config.yaml
d_shared_expert: 0
balance_bias: true
qk_norm: true
parallel_block: false
init_std_down: 0.0
Below are experts of layer 4 (counted from 0) of a mixture-of-experts language model. Rows are named router (the router's row for the expert), gate (a neuron's input weights, with its number), up (a neuron's input weights, with its number), down (a neuron's output weights, with its number) and show model dimensions 0-95. Each number is 500 + 40 x the weight over its row's rms, rounded and kept within 0 to 999. Numbers have three digits each.
After each expert's rows: "comes before" lists some tokens at least twice as common just after its tokens as in all text; "comes after" lists some tokens at least twice as common just before its tokens as in all text. This comes from a sample of Wikipedia text that the model never trained on. Tokens count by the router's weight.

# expert 198
router:481506586499408507539516509498509450502519495544475480488487453524487539445431467524519566538466431510410462503542616514455422505489488519535536495568527505492540538447547437465546467487488447532535465565507563486527530467496523463504509477509487543540459537520534561478418563476517489514
gate0:478498529506536525503604527481516500480491477542424472539503465485496540464551513500540572566501496496413531476527501465527435516441456503494499521497536480520469576453563510442604434518490489546485466448606509461475515509446484477563432493456527513557514466521475576478451521468496540512
up0:508524443428521485497432548538475453495528508481579513469487442461483512577460534502534491493500534447495501517460510561467482523548504513424500481488545469495483482488496577537414536575567501479492496562472469571465401505478568436517570547490519548526448484448506439548490522538475476470
down0:471527530474441566505539525504496511502453487571495562431491442502532452492505470542468533481446491564503488541500553449513502488583480460535516560470443576547456482521548484514499525507476485447569456567422479507502549543513482481529455454521540529459489553435472507554388468476554479463
gate1:480536490585459525461412486539612489485473494499493530495493510554432434465496564467516505445466538461501536495579463506513593487513529424549518518503465505581526551522484469443511488476479545502472484473573457527444452504512541476546486486465500523499496557467542482413445447484522464518
up1:489474467395560500508465500506528487498510489516515502493484509478558529593458397571468549563524550574496426418478468515464542524476496567467507509506503476466491513480556492517478581471463450509503454547421518507499506452505512510489587514528501493483491452539476464610479520484525503440
down1:542508470506514503497450483522526454510398452460497451514535468501447480568482452482472483540469454423396472415557508554466437441479496534452503547530487524499511555489458480484482462538426486553528523516443511529485435460483413455487497447502497519509448486466541430479577486471475485497
gate2:486484540574498581574534512488491500510498483555492476431559467457519523440425484477470482430523487470541513540527559541487468467494517508555488526536494479515589496470548459520468486509493436502499469466460501531495470457378502491495436519523469536488435594519517600452515467544529461528
up2:480529547582531533543532478520517476546479514536515465473532491500521604444445499436487524425507493518472515459450479547534534544514574516521542502463471490538562463397514492519469522494499443505490415490505475520514471417499506516530399527531474555460477528582540530422500488522561499506
down2:435480444483510549451564535491486479503518531484539444523514512495510507603509481510479510481546482461542565526464549454505513496484521434483469566507528497545480470524517545510527559471552539542507371501547479546585560399511534504510532421536519494498539519559505526557543444509526542481
gate3:503520466506481504484425432533487548566493484508410453491479464539483546475570503485546480504473483457518532512438595527492517543530516537449481455540461462491599555509519430524455457523576479475502457472498530448443497447582475504538565514535434553530516442490471479465446479531485510485
up3:512474451470579480521459527465459503558525502488429548494504492493540455500501451439523541513533497565529479459448407536472430503458481535526501471509524522454443495478465488461401534525507523523437500500497498445439543545470436548536488503516567499516578546410446495472514554496489501586
down3:400464495487558546523485545568471503502583466519486553470521500487510545519476476461497494478518429503513557572531518509490517488476503534539478548540513518462552446516572492444471380558527466468502553540477522488513565465548462552514516500569524492497473470517494549472531468479582602500
gate4:511512485495457498533516492423561465514498483488499465497408474574457495518414516504543459536487492526490539607519472490542555474517521465498544486506562499471557476458554504442510481548474470504543506537513573460561479482545553537461453504531447546530524532563510575484499595444457550453
up4:514441547573506493471520512491502554454487486557489575490568530509522468567537529492544448494484475494510457486451410466413445467479508581487495542513475524570442568451425550516451542487540531497532487511547459482484451486526506493461538493477468510532404444501495445546523427540482511511
down4:521499496453469530474448434459498513509541488487459592465466473500542552492461533553440473486516520489563502457468503527392412596476539452482495521484494506471486551442489511483457536516491488500481454425492476515468460539474496538520452435446516468537548541501484538506450563563452470406
comes before: " the", " a", " to", " be", " his", " been"
comes after: " to", "ed", " not", " for", " with", " would"

# expert 213
router:442509545506454547548558524464469534504518473500458533441476486480490559428461524481480469554493496519504437482561531468418435470504552505511537517589475502459527564490593537513550433487465494518496506584526529496530534465496544470464505508564518429567473590504545506469470550514467504554
gate0:534528499514515471548550487533504540467466550451498519414502451466516414447428537537553495541499477481470466547501492478481458504494455553470505511465497473536495542456554540596491494490512584487545490475429597579519507491491504488534517549553475444529453458487576507547460516476411533510
up0:522558519521487379477458482530450531507445506466492456477510418512507465533507457501432524538476501511499449465522467548523428511442481459512472445560498495499500546543519540552436499442447480518543568523477552549425505478449519470554480576528533489457496521537423441504512446553497470457
down0:490508534476543515526508541455497565431536541519475523491587465520547507469480448487510499526520495530544477505468554491517465540447550553505499492482432553585478587542467531462486370528491490500519515472485542497434583517493493520470454444472594550445527492517477470597522493518492483503
gate1:479449489502522503501511532481515545435510492541463574493500492482558502513503603521555533532502473434467393486555505505451558458479572547521498547511522455525518520435509427482487487453503564536525490469507482510526493468498490432479556556459463455545528495487551581411523539421459540484
up1:443589597546550558449462510520509466432504471518494484506557428510451471561495493479508461492532562531548611519498500549521517532512520452548565487444528521469498424527473489520469509489491535444502503479473515592494471529468453513498504524469439563467480526444457530485490476564541479551
down1:483490530484421492585465552524479504529480486563555493487518599463446496384463516516553487449516532521488471461502502522499494432489438511446530443499476492467555543438435491512546427522566514489486561541471452464479538510520521541472467522538541531468602492556491495495486462469447491514
gate2:491495560473405626548504511431475496511539516427480484467492478480451491412481474478536481466540535495554510477462503477515460477498499572505541557460580493476476518497515497541491500502491533518476451466569538526538547486524480514457486417511583463464534540503547529533592508563477458544
up2:481520576551422570552544503458444483487513504470469447523499495530497513510486456505472527480472544517538489479544458464540481541458502498453523459498534595386470534533562437505578545494570495520414488587509492536440538513574552461519493457476525509474510542548476478490507498564499495515
down2:457574484428472537461510482477524464488516541472495506518549477525527455525505458420446447491469465455541404463488470533544551486528459503470521471494551527527538429469448449495503478529530402559427537497590543465494513496509510460498569533547467449530449475457509447480533553537524446518
gate3:439487552504509518480492550438483505503440462446497533529570492510512576552492505479456461495480525490426511461513553476496445417517501501570535538538502517490517543474528507508503492476485482544469512423443464577504451550464488467482433528500467485571559491382544531455472584514501476573
up3:599482423602501470483454487529471495496462498561487477461439509519513452536516445512484531495490523438560503485603500449511562555493508510419503483448520491512484408574467581497477487538459578469545510491486511510490502481493588517482541542443527545467539493518465465504496522539535524487
down3:530436490452490504465458441558545465480495430536477519491493459500492491536516529570480560497529481529517452493488422528464515470539480499461503503518456487465604474525486504458492593491456537492477490526398355525565468458534473511514451549540535474463513541477522471511417528532505503502
gate4:497483499468460559515456527563510480484522478518502523564519490460544547515488457482497533555500551555535542535531560567481383506451532501530453604554540515504502542525513509479506496588533510540501508467519506502555542451503535542521597510471522449492512571490544430475558483583528495550
up4:441436461415486526521499544453506513517622482548484531531530559445505520529523456555529574579518480477545504521543490543438473529454551547532512530555505485496507556480553519579475486513483446490477493448485514446515516453567554513534498552522533451538484544520470460508589495482488536534
down4:479552460529494510528499533490507456431494566459528585532418489518464535518574498559509480475494557421506526452470481464509462532460507531480417497504549549486415492506469509518512537505466506473501470496512463555485476461494492487407442477393434538495421544447530537530482450493447463484
comes before: "ed", "ing", "ly", "ic", "er", "y"
comes after: "sa", "e", "s", "ta", "ri", "ra"

# expert 171
router:461518522501412546529566528481479423471528443518436545455474449583500493464506526493474517506460455465502382507496540541423460506465528548520505541561520528500565545502520487516522471523487483488547516591431551470457412522513518503503498513526471513533476495513544453493441445493567517552
gate0:497523512483531517554512546447472505498461470586513447459450495480468483514525501523465489542499478560481486469517522503485487570464568469487520549514467529560527502458506522537448490482425489466502555573488521484528474516536546444501473507508565512472500507463452498497415428666560529579
up0:495473501555488499546509527547542480549451490478539452524499477541493504488466509491496458468554540454498508550434573424587547505520522434461589430530448570497484480471507496470463474505525556493474466486523467455476542430488461566517501564421457519482451441525498514531580577453519509521
down0:527458462439548508503448508547511497463479408504488520532436450503497540477451548526466526554499469476567471533585426447572491516549540525486463528534479515467486502431574477454500589484494516530528470531464499519459531498480535507512473514525515464546530395453537461493491599508483478432
gate1:501501494497479452502498491459542503433484500529557558512479465455475535451446557457457491458496448514504478428548533503476496543457551524479508463474432563511418502549490432512535524501472493522518509523472540441501485493469535528542439480415469613530500476555412451575460519422488502455
up1:409499543384437483555457619481418426445583517469565507482489513502525529509500489491495473553563507524536508450489461462475548490470567479480513512477490526501421519436437424512560476475505499442503515475471463521493496486501511512479519461511540442496473550490469515486484507557465521508
down1:438537495482412487473485467523551434555509468567541471571488585448542497435498490521473466392506524538446494541442458558461526498500479473459505488481553465479502475478537475442494501493542535527485465519477533459459538521451409464474503542497523481554463420498474521458527520558451549458
gate2:526574496576442472487477545521485460423467497514440520473488456494498465447540456468416441566490480483551432417492562551502493551449555569564506474477515517516518538495529575502515432489550538547505554480524506421471491453475484548441495497540491511501484505483511500462553524500544499576
up2:565505501417491506475453428424487514546457529518538483507461465447478465517519520459524589581450515496476489449567498417491524508533527463522425550562447530472466407532474508515500499517510470457514479519515476481513534519483438514464499459501505439465512529599486446535443425490538516465
down2:530437504529526430511503474583511475523436537497519477525541479491547478546533572539492508491474530443507406509465461527527473527512441528530422521495459531484484470471514532496540508485405530459444526490515530484499540502449517495493480503564525478482495343534540576427522550492453505525
gate3:490465436414449565478592467495487397471509479515454487500564583509545461495415494465478485509567434473496512498525528518508546553468508485560549548483473515516438500485523501519464456538542483532507531509610586489532507466511519554498507502506458431489459505521480493464441475488553514476
up3:442509543509510461572575584495524467548496520474519449494420393507495558464572536567540487491449524504490483519486473468547571447497487452532509485500510498513474417539519431554474558504502507480465472445462460544469438474495520524502528518516609485585534500501457481529520493494460503519
down3:518443522455475481415561494531542530473487498484541491462493453568435513479521526465489521438477491447523459500479427523553517515549487519511510516550431473457501547382546576526515517503508443433425499457494507494463495429529476425437513504569506469530522504486465563532509536555502536446
gate4:515509557518508440495506446497551563470518492489426458500537477491485522430486569487542486453448527467443495481499448569528529487500502501456541447497561525471540467429464545475462486442529557512533486572522560441507487488496465526451493464471404576559465518536538499604521524507526567480
up4:498545584471516475514516444435528547517501464584422511536519497523524501463513450488558528442470514525486468498515455555472482472429536529485504461513446485528476491526511524385483507412533427441493492530543455423532542501534522550540519515557483441424518525444530442459480539530525512489
down4:424514499528513519528497437482514452444519487623501430505542565537530515472534498571461498556589477466459522439455518468512493446488477449485447487487524517479520541510549577435493472504521506446430496517501564433470466470508449505557521508502506431471435501460577471504448507529487520518
comes before: "ed", "d", "t", "ing", "e", "ion"
comes after: "s", "p", " comp", "c", "cc", " Ch"

# expert 119
router:490489503503439506478595479472484458483570493544488535423445478500539506385494560500517544505471460470463458565565558537413513476483456529565538540570475441455540558489504518538488452504486467481530486518518544492494502488454456522526443457505529526547477553546524562509495543439475458542
gate0:442497531520481533507431538512490446457553490449524506498479496534536504494499451491474481448498483444531529563558457477509500515466474517515512539544613539447449471568506441485503523528536480499448414443524529540434559491550482555482411469555523578512574516552548452515469501483493471445
up0:538473501544514475498417480489518506532481449507454459447455454504441530420506435527470533465552461532597532490391537473493441552436515499526474462473455451473480495550557473462427481503494456497520482431474553533533516493440511464509483541482461515497571500493448513511420561460495511467
down0:518486452510495422486564576487469479490543439439564481551443586512532499480501475502578474506527501493492558580533487485464574507505492483547526466535491538469518545484485488493444479512500492481426521480503541528435500535552463526560517439488442434487553561498483543446469502587567552472
gate1:525464452517495469463507507544511539519540504485569530462527544496497544454513524477575415458513504527590459537536549447531548425518486485495486549538512465566449536559527517550542444466441491422472466491547479541548563483434528552514524518529544527533445537485469582552501484456457526525
up1:475488500478468498481460529565502537477486483494488576507487554439533433514532564559580491496536444480510499508555471516572507495487522525508464530536543504534554528478468544519568438484544588445513557528543404534508482483582517541503482488536590482501432565463523495544514504470451571505
down1:538479444513451418523445562507532468473502512472592539544548483587434448515444461417442457509470512572464538524487537484524533486497457531520562444511500549504495480493485495439509491459461523475497540513525544519492506448541475573533538539546523557457509488422550406514491487488479494534
gate2:550526467623418501516488519477464409480502527532447471510484458535452553483501513437485426485492503430482478457480566464505505479461495535523439519488518569492457479520490484488515527514508453547489487507475535440460528459469487523511544400482507554501448570491488551527578525493601533499
up2:507476506535423431457488575534575530509510465523525533498470506514495449536522558417510452475521474485507502435466509425492536501538489531472446471520450560520497521583593605515474544431508552512499540468455545593444471494502521452503502537505563448516458515465467456516483488497490478504
down2:455468459495384460568515493536614553534456489461498584489482512493495554430498461483470537543486482488509455521547495530535511502486527513517497446567519509437496475473481554448544497569450399459472430477517530550522535550448450473518503442433520496482496452545507478537491518496472506506
gate3:547522491493518571468500419493510477525534491532481572485581542469510420533461489518517491561487487527495461474512505565411501534499514423548547452530540517496526473441527518470503506516517487423532464441402481507472553530444465487496453555481476546526473603484549508432525548520509442493
up3:467519507471552519505410493542559454541526496606492466449614437454529506413500494519481513446490471516470466499557505494493564536539529458557503497588466507496546468486496505492493481455492480446493462454483466479472555598484466460465465442510501493506502562544462464515526524530496411493
down3:464476472534555480539500475470472420524492540533544528484443480581559414454483479501452522550448554511546507432430555518460530466538516518495488466578544476536571461520425495490565579427468512497480505440477525522506571509499554527571513519527506477541502449560485497528465472484470486513
gate4:527439471505510559499531444474553456506565473519436535505463482466471436520486584562471532577564521452505477577538465598474491574454524515533508481479506509409567517459494523493504407553472426512543486543473476470486464525466520533502472497480462489510526477515443563478553508506469486523
up4:417566523482490448523462527547500486602452500448525445507493577491523516504480432458506441462450503516492506489460536451538476419557465497484437563525485481517492495481492548521459527461517547449478539542514542446551450442503466471510496466537586433523482477501582459547470470475499499566
down4:498513510428478551529450542560504508528488445513500510442470451477468464424520489519439502519494405543482388512482468554507517501499511527435572533525547500454507559488494496516450519447514575483496568528493418480480507514524555502471544514476500523541532581493490402549498485490574446486
comes before: " the", " a", " 19", " to", "|", " his"
comes after: ".", "ed", "d", "t", "at", "---|---|---|---|"

# expert 98
router:445487580444350501536600482457522459483483469548468548487486463530529539476475538519481483509452427496482443561527515467464549481496508489506551518592469498478552560484547508483518489450483481492584501520482530481503447502486507517486461448550508474556516501587483491501410505511485499502
gate0:519507550492486529514490555450503522471585496471423471457476480490502505529453429494474508459490489477511511606520543448488531437444490509546525549541481513589458535512493475561579463479430567532501517483531485555461475535454604493507462555452511434548509532487539523527526543440459481509
up0:547532535508493521546589499533489480535504491495481515483422502448503466483504528530501535516558464534535454489498420470563525487453502581519531455469444527496458515476502488538522488494435564478536469524528435427470493490525450592493537617537495456572462484505490444508490547412521557533
down0:450549507441486450514490528474475522506463525398480443510435574500556566518488474478458537492450445533428551553451526534538533512504474481466511440503463503557506516476448505572514483501554468533516473475515470525550471440507418530543507423473437512469554519551473526509477406450467486506
gate1:538452518538514499519543510484452492499606487523454512487545508540519546521534503505537454463497520542506580523492540455499483426549474509521461565562483480592547533463520528487552466485455393507553448442530475491485514534520468552436552544507560514536407479467508489425455465526519469503
up1:524474513544429402536493474511476520478559525537523474476493561506526512483563474564533496478506512441515505588477505473478556505519453494504497462579490441539474476461488544547543619502515497514557516457480550503506588460458470485396475459470540533510456506493489529551557566468527463526
down1:495537539506527458486578483512502465507550586495507496520489496580527535551574608457455448510446467481444535473497537490517464593486473514531504515434449478527530465479552539437520483505457536476548462489595419456506535476568505516508439518550460521526464497491478425491511469503454505494
gate2:456553517532508573495517473500558505497463504436504530489515475521509554443480480519490492510496450461422457502492425493419497479466557541501538536513458441446467526427434470547502463469482563501539543509456516453586466436518486484428533549587586529559548509535498476491466550483489521535
up2:496592529521483533536498521484488453508451518441517512516486513474495548465478472577491507521475538476458422451573477518463513490487484513431500535503476550400456487461512474507518549489485478482517566503461532439550469375550513456444524557537580468435479558559491468517468555534474499528
down2:581478501538592499494481514458464466536481542561516416491483479489525504546484542556460457522500533489544515400449536454541510457484525535497556486547519546456420493552468446481500450466549513542468459535524424567468487481451480545492513476573524488564483461458552468501468481448451462529
gate3:461472452469493503529500483509510506533475479523536521483556478534486531506543516480407496530582497469605513460456545476476532554491538570457475573529531495509575509479508525427537538473518479537507536608528471481501469443533462420546474560492479512498485492527493478411545473515596443485
up3:568526488493523477558490547514508462579549519544547488487509520529488474504548517535513492475474512469483457384534556519469471498468485484456458545543572494506483483456487463513470496542491443458591457500514502566465463541481486445586468447482498443512497446565523490547522576464542581424
down3:507456513507500480446508522567484493549553513541477507525553559446538558593486474586505447546515551472532499527455432506409503526440528471517538497503448488468524452499534538444477450531552464482517544545530543463533520504483442414517514583490488459488495493564478420500486545457439516503
gate4:501466492515509515517554453488508470459562488563498480493420472496550532477480544500478450497419488595478560460486543451519504444514520533554569541482450485457531568532530414451562523462570510509579513548465526494477490529550531487427504494489492528539541530519500502556400522507458548523
up4:562478578512511515507502455578474492446539473468529529542427562580496455444507505507509495447518522450470489477474497476523500451552479485468470544458503442471581549576509481484465500501447474426498474515507468561527485494536428515522570477562473424505578443484522523516457542448548470546
down4:507485472507555467564538449414496426543504432493428444455565502499560523501530500481559504494556527436526531499496531518465462499552557458465526557512504496502483490456454551450517461490467461474481516481541415549511494495447492441525426481422433477481573537496473526541423500484531541476
comes before: "s", "ed", "ion", "ing", "ent", "ure"
comes after: " p", " c", "s", "c", " an", " cl"

# expert 230
router:500463585507454502517567490427490434494540511486438534509473515580499543442519503474487486473467515539450486492542511498410499491433454451542496530534492507494487610512519484469475381485512437489520470488512551434515509515427511562479494472497448552570478560547504522502466534505512434528
gate0:525428565490515480484466575503467532503544485425467488499504514518569567498522513503507573572500434578527467464535575579467517560462541533470572533489524509510489490495479483488577491505499494487551544524416579485451576551490502504500471446476479510526490516497459465449422512470472444492
up0:498522556464527447517478496453504523591491523470489483536408487534500512509546495487465558471502521536475503489495555584446513466478496445473557550531585533512486500483460543528506460554519440495519512533537586468447463525457490541507537478478455574540501442544425445540550511475396454503
down0:504481435494509560451479510465417526426446483457509506517448514465483449483532485498512454477491581458460576526489476455498498516486481410498512507437456519513569462420447524476471499527469516505389475517532491532448440452504497577534498535508435538478579468518542550496535506546506549467
gate1:540445485512478490514506579503568464454554489499425470521553527519492518478555495512538510504493475474509515568517549418513558540474493538503465468599388523546467539506542532466430506523576515512502500429500539565473510448472489514431503416480453502487459509539565462495452495552509491535
up1:513569559467431462524485514509584549558464474539514528519537494480468488500482479461524518561453519450490483488483469528407420410485484492476533518527563519469524472457494580542468529494525463543498594570504466433469448456523483458535530557508505477569488502505482467484576464562521529482
down1:430531489491469521469547517604504515458432481498509525483567522560474479543399484461475409393523552470448544480440507492542536505488481485516457510490402483481521546539490508572506502488486464464551496552441542557518545485512535487503526547583507452482485469473465475560490508485502520518
gate2:500418531556513535540473497504440547464468491500514544470532515528509564507503455532515577561469424569522479496572486527405524533507529457477473573515508493500506482495496476465613447550505481522485492524440486549562599463504506447537523546496506451494529507521561499519497571522482433525
up2:583461503559486560476502567541503502435461498485524488509565462532525460490513473549462559502535462463559495489586514553493545545465511501460500517560521445542498480481499484462585514485447574521470516524500588551549558468511488463423459521501492550460492538440579509440533507507520461558
down2:532566540635527462506536521453517493506454530489532520421527557525497417556487459537555473446509494503526452497522498463458516470506498480544403535447456482541420545496545489557569476502567471479488482521539489523476522557455488532425506451475502463493504488480500516552489510434532455457
gate3:535508517580538532545487548518409445400508502486476495483501532474486488491518448488488465446530519567489446453509494487499509480558575422434505479488539456545489477510520462493538559491479472525493580481505450464564592470489467519583537500509495469433524477479530529415522525528563441515
up3:607486457577479473489503459507498474484480486520543508468500532453490410543492479479506522543479478532537493501552526530477510500422536593538531473472455465495515481489453539436590512515492534514495459457447431494482562524548466515422456586512426518519463463454502560468444445523502549494
down3:453401506474543500473512500530490489523501512514436498521538508411543542550500417524388596525510486492467514481510502522440566494459547509492453483517421573442456484521449479482597486411514477520477479426526509484480545496534481531494450474537460506540478491524466521503491534500497542443
gate4:556519433494452534519555555524532425454532515485523513486530490561570515503504480442504538496538510448488411450487497524538396458524513476490440494464591485472517445504578549479481480488524479482575498502464508483476386510475436554487492486494512472490470470470468503471485568416512519455
up4:454448487455431536552471548521489579519465481545547519497488473406516536497466533518423442528518462476561502547540501474508559510496446470487480533547476479497533515546459523588541534487517531508484525541490487590518615448521547509591512553528527472475516535534548433496521478537512476509
down4:507499538498449537465529440492580451475489467440545447489571562533509459551480562438495471517488532546495474458515476470479499436466502498541487484459609524445464540503440494432467437544456530490491536498417421457445566547478498494463509518508462490547536520540460478480507531482583509486
comes before: " the", " a", " his", " an", " their", " its"
comes after: "ed", "s", "ation", "ing", "ated", "ment"

# expert 19
router:467476548508463534489508521479516451501508461523397532491450480563541482476510539468507463491492457539467441465557557476429492511499460531551525531538452458469512612497527459513472470437486439517512449555511530534503470507474566488513492431541448484559503532538542560458398500567461524547
gate0:496522563528544469505522529466535500474509533462461533507508442547523532512536515356494473490479519471517491524576470482527491456548500430468491443533508496555475572560486460467515466401516540499569539475586562405515512488545478526533483539554499481566483507524524528498467457561470469501
up0:504507518414503502504532482466547471533558517468493538506503521572513557532481493447492473516449486442494498494605463433541480448502421505565516553523509461455426503520506491457487435505484535495464459468545488470404427494546464478488471439497509515545437533487454532567445460559433497469
down0:474553470415541541418457549506501484468515539585507440586514512476582480453477461461518542500416498476490518513409502482532472466538462475427509496489492489498498512470557426549521483503431459447478401503516475520493460473525504477506541515518515463521549491505528533488518397453468483521
gate1:470517485468531447485520539562409470486444457502434532538523496526483466517509560465554510599461523576491416434534534473493503491461532522484600447456544430516523535491492478520479444388459539477513536501487468529524520556544491463496457505492509504471431540530471473509529503560521465479
up1:567507516534469476521456471444491519485526485502537451546560564476520484533586442545507529449565499470480510538511493563511513523466478455491549507462572550482514514517490474564519538499458457505516472443520402484495415537465541548570538509523417494566538545469449528559456504517498572544
down1:523515521439506500489498451482438613534529455524536437541504485572464467410467532490467478508524452430468516513562534523507522464474473534497562549544519545468535536532454454513475505469451502403531544443491500471504523474611528498453564479533526429471549530480522534547501496536524517488
gate2:467499432528481491492537573477446469462483514382544537519431571586544515496522430496547516417501521475481464490536517486402501554476466501488506587513523535470461575533503480553543510530439435553508421520512502536479451513484453511497465447515466503533561517505519492518540499485514492478
up2:540524492467466532496518429497564425477493492493478504522477515564465565474473496577476550546437432548422485411493519403502473523486464499480587488544485512497479589471555434541568534466497480513478446519466435540511463514471508534475475477503478507499527474480516472500525498581526567448
down2:522536525591519481504488476452511470465507546493532595493505522490508493526550451579540483430477492483444552454498503589460456496517528520526441470417561542497515486477512470469523474517468438515501457487502519480458481507501499527538462436348471521495436488466489513455577531487483449456
gate3:402564503408497513522558473450490457475487550403535464526467530499550482512490475501541443433530619514468502454514577461461520505523502474523479501543570493462436495452504526537491539496467477539483470488445470473473472459539472479564497486488522470535505498509439519540584516520458443456
up3:541482525469513430537432520520405516476506493547497486482503462522469525487566450538475533553518468546533487504429506506443487497505512530414592438460570431464495544496490505552537494513548541513463435487574544442548528513494512428455586551506491527501518507425533473441467495523480515498
down3:499454446552499467506511478499495428526589439464539539521523555493493410503488446530475477416451524465414573513531504506516472571540542473432521543546411464531514548506529523448490557537531500447492493516464485527449428469540473518505515472419520449500477563485551480508507493533502478535
gate4:497502520549568493519466452494529540530524469499580485487540534463477428459545558479490550491462526495532510486570544473507480506528493513557531548575542512578533565490600519519545486477492456466558529546527519514482579500483481512457531481519487453576435536433570540490492429555459515551
up4:463545500495503463555506516560552576495477496468495505531492475474459461497526564511489506526520593485475506492547536474475497519564453544501501483539504534575470434494613566485562482485523497500608493496546521541420527442488517491489553495498475448462391518496498491509451509583457450491
down4:530500538535481502456563399534525514559574557512540478456544484505499482541452590526486495497437512475532551541546495436522482531506504435484518490475453488514540482526602470493607434507476526497526487508515487495487514512436601498478451442483473479469538451445511441541505506500556501547
comes before: "==", " the", "The", "In", "===", " a"
comes after: "\n", "s", " at", " on", " con", "app"

# expert 166
router:414524548510436496529491523489507473492491459482486557413440427511484527467466538482501406523431505498491458538559501508479548484422508460496510543599455446475534495491502510516521468527455465434495514482524540479465538448466520538475468463539557544533511565560529486468450563490503412548
gate0:504432503504555567486489514530516535538556491494482428527511492467528516560517490467404472530508499465532569466555483444431514457520550583495483554569509426521495528534441507439501507576481467479483425487527529553519594476472556479506505440550503500498566561499516520458453447503516494522
up0:430444436410476502485476542563504481506468485504551487536469440523584574496458579478494492455534419501498497504507496508549513535458574475517535524416503502443511510514513453472487498580505451533532510532467465449497468505582492494517460550578518464451526501510465490534500518507530614511
down0:514475512531462509459543463425531545463459524461509464565538575533447480475446416480501458527557522539536547595500529486484497542476506489492519611474544464555491529526534538427525488492505559540560442505473526466532496445473540548511488479487528539471463490554498571574435544531495512498
gate1:464479501533515489448525557499498533443515524426478538462468462523515556457526508534476479479501531580541482475567482552482509597508475498481554520515462491524470480483503478581515524420445467568488534485492478528496605547455555537482585423482557571477504455586513504556507517510475478495
up1:544470531466521480499425496468479540445515511517488488531436435522457462482483475523490480379510572510462506394535491496542467546529552558495548607499531468449450524454484495553552496467513443503517527501459543467492500541568488490506563444435475502522542519488569512530489548520437519518
down1:527501486435474445532530564517488495487493475492528417496562544468553549556547436569514468490460481486472513495431528483540443530470453555526557467509567483521449547525476449480499528499538490502473479580524471484437532442521399479525514529593509583515460472477509475419496479464524469504
gate2:487492450533507457548482531437467497468452484528479503384452464468466514483421555476534433519489487537482484488484501495486496511453520503581521476486518417575552494480505538534483484518391557517511507446481531503509538502407526485449470431496572484538534525431442573475489526465487455507
up2:517564460493533483465514542547418490489545536563478527531511489500529456484460505481446478486527550480510500478536536466527483525490445564477501442472426564517496520513570423496419483450540519503507474505523379521550527480506479514528515553539496499465417483520427434487502493423470589455
down2:472471471510517438487544480528468482514497476522381479450492483537489492457473513484492532546529568449439615485459471504524448469520435509487526532473484431531434550497547526506460659501502465509471469495438547525553511492551451520501541476467449489533520488456473518496515508508482537552
gate3:488500494564450521600522490438458487412456511559538495462415455454466500465426515483505545509519438521495519487544519479485538592457515477529471522503457548536462470510505492485632436498463487503479519444520557450494564485490484567541510471524495491493559501573488497474463536517475467468
up3:540508448448500509556466402565464443535535502459528469499512535452557527532523433530531539510451492493552502503555556498479500424478435527430521477555482512540544481459517526426484483473572523498574494508438483553532486489539434549475502529510428539490479534517440499538505586488520560513
down3:444500485498476483495524519563475475456543495461499444500572482512512563460562564486589376516554581526461527548481486501480527484544464509482526560463520491508488456544514523558478548488501502475523523516516491527577462514441511498497452424463475572477503547458580497533478578492528480574
gate4:476491493500496466499523535487453510597578525456486577486484520478552507467490489499478484542539505485495495407586514425495487485550546442550494514524450531469490541483499510467470414565508512477513526516515493610510516493471500498481564501441519479485414516493569454509463525440489447612
up4:458469528417515430500543497519508460535565511448511567497472516440481512473555568478429489532485522498524548483529462509520539469521489510524480492542447444447506498470506505511532463515504523485466495535565561512550626418473480519493490438495498493548432513543442495573449437439427486526
down4:466506428511471426526480447549538509482505501514537465505523547498480523507438480533479518508474581472557447513482518477522487512514409497491449386476441540508502553418528554551527534547495459460384531542539493527465464493447490535492514517461543473509510414468497485489445490497448425482
comes before: ",", ".", " and", " of", " in", " to"
comes after: "an", "n", "k", "g", "ill", "ish"